Experts of a small language model: a softmax router.
Below are experts of layer 5 (counted from 0) of a mixture-of-experts language model. Rows are named router (the router's row for the expert), up (a neuron's input weights, with its number), down (a neuron's output weights, with its number) and show model dimensions 0-127. Each number is 500 + 40 x the weight over its row's rms, rounded and kept within 0 to 999. Numbers have three digits each.
After each expert's rows: a language model's description of what the expert responds to; "comes before" lists some tokens at least twice as common just after its tokens as in all text. This comes from a sample of Wikipedia text that the model never trained on. Tokens count by the router's weight.

# expert 13
router:528584473497508511448487476461541453519461458546466520518459488512477460520553534471512426484458604478517448547527602507522502559455444431470506482536568538512434481517481497491536536516517474519515506536490471464505457518494511417568463510562538483533506492560528510544474463525512434496464490524557491457555488511445420480491566556464466475385446541414465500546479481482483471508468
up1:529525471510523533462461532524505497519503568451494384527546493513519533523517436458573482468551542464545545493526484509428500519529440513566517535461629584419501494452481524494456476483582536523558496462438470560483529499501445494550432505492501570459475475459435515554477511461540441542477549522512524515506527470473542506442457510525488465450508495476534490479469468527546480494410
down1:512455423547492506529520534462538450522547480493522498459510479490508561509506539542478517494437536562507582515503485522471457473467509537567521415587482471498486515523613495481465511479478550511475528545434483526514513532447554556492497579530584526446462435451497471450532527460465487516440509472551504485493436385514494590467539530544489488479546493443500579479505451472515491548494
It responds to: Line breaks, dashes, digits, backslashes and "The" inside tables, LaTeX and infobox fields, such as IUPAC name, \mathbb, @.
comes before: "| ", "2", "|", "1", "–", " | "

# expert 62
router:562504554535512521477404474546412467536516552517538514510507512510455502493492533448489492495545617423466526470531436555538492498497470457516538454492449450521543449442556499559517567557535439528481515459518490457478465495511474505500516494530501485514544515463504513456459544447473451535459591517420474526561441503564502482527458567470529548471514486479513537523549471551578522556448
up1:522579497506509489479465451492498497553496523468505434534504506383462484438401496471448469517506472493540460515505548492535560479557479495510457480532534461424501473493501546549488497535535499558628478531520563445565469572495531507469491513437525535555525484504540519480528474486518471581503554487476457554573527524550480532504510538553522499527523489447427482559552526504489568559446
down1:486481498495493504471532497496547590439447458570493500482516455555552529485531504546511535442544524470483548538500582609463470523471475480501525543501530442535556577493491544459453417521429446462527557528450508523537495489519480587516485506434495504492459495454499604509541509493462499484514505564539499531462520470583506515529566485492507467526473443548488462418520481556551436474528
It responds to: Numeric pieces like 0, 00, 965 in tables and dates, plus inner pieces of foreign names like Cl-uj, Dh-aka, pl-atin-um.
comes before: " |", " | ", ".", "% |", "; ", ") | "

# expert 33
router:525495504486554446437465444548501527534539538490448512496485490468468522483481428601517508517436472514533462546583553546497515494521464493506466439572484526458579466506502453472511494479558542568520418474520537598542496497453494520509465479513522517537533447462501485518601464571491514536566425506479508510514476446474432504550516579494501568515554510518487494448527528467486564435482
up7:518529435508472519538492539487498487462458523483501455546475505534505536560500536508473538473506487512531530454530527530471538569470510510540472500588585473540538436461532404564460550564560516521582419477488499552488503475526537458526482462459466478436478493501469445384521483492528437552550528518528458528512486510501550534423450545469422471470569511522579524469506516534435503474506
down7:534514455465456491489474485614457464496596509501459444427541491499522463514529545503492548516417484515515521535489482531497453494538483472465497502550555482526476566569515423503484555544479586415524461525487489466529487473530446462550534540519537537448516464535471412439504546476459523448472490480500504557560481566489520559471482540460473514501486464532517466491451549396462438494516
It responds to: Middle syllables of Arabic, Spanish and South Asian names in squads and lists, like Fah-ad, Jo-a-quín, Gu-aya-quil.
comes before: "\n", "2", "0", "1", "3", "|---|---|---|---|---|---|"

# expert 60
router:501503515532480500430512481472494468570445470498483539463482472532545493466520501514532489593458481476487477540453478513502527528513464500523531508443607545500510572525507535459535465476451478470509529535477504541487483478448483460557470480482505534530550493492521533570485413508517400453404460489524474588477568527462513507436409529471473471440571586572484503496577523484477463481562
up0:529480506434559467567493461438530412463437505582466433479535610532597501503431464527541473508472542480544542442536508497572485505508519465468477486569516500534481507561473500458465468504497515528531520525559551472570543522495476514508517500489507396511487434543432525577509508473551469525445500489517439481539535487471520440524511465459497536524523501490474557542519456549450551527508
down0:505499532505465549504507544479434544495531485486526426512443431509539560546500555478504568477479576472494429468437541484475479473506498536453536483466514562548564466484494518469463557509543557459518412441482533430418562534522464509465549513563515510517453458407466481454509468482512543537572509489510498455565526486519502467440587516572454499492450494430487452463502482521475507530470
It responds to: Closing parentheses and following punctuation after dates or names in lists and bios, like ), ), ); ). and 1784).
comes before: "\n", "\n\n", " The", " He", " In ", " She"

# expert 34
router:457476453515484568527580511491452474505515538542465442561503505498503544478565567468513522449502470544538502450500429531490509495566466495513452485554404470497490502475574503517475540513537467456494494517496501489492514495517486524487421468431491569540457539505524500545563444518521540507495495459454374514466473582530539491484558459494471555395502506518551571485477425489475468423529
up1:480504500518471513498494442434512462436439494494551488504450427510474553533476533545504522460489425457502557434441504479453521444603512555436475516479433535438496501483545422524502514509530552522563566429479514459515505434462432464510460499484555503492486487528614475464512496496537537525492524465534440559499537479542415488529493499462554487456515545463481558490500444490525513571522
down1:519450538586521494520537419485425430471482564479475493482519495489450470458505495491455480539470470558508425527539468499494523479555479486492491449521484498542476414554533484499475475484582544455551470503497552456519549560556482349533458485505454538536475465516546523490418505485494483503560475577495543539532536493610491505509488501508498508551492473474456469524468537499543424460499
It responds to: Nouns and noun endings for abstract or general concepts in prose, such as level, way, loss, areas, development, plus neigh-b-ors.
comes before: ".", " of", " to", " of the", " and", ","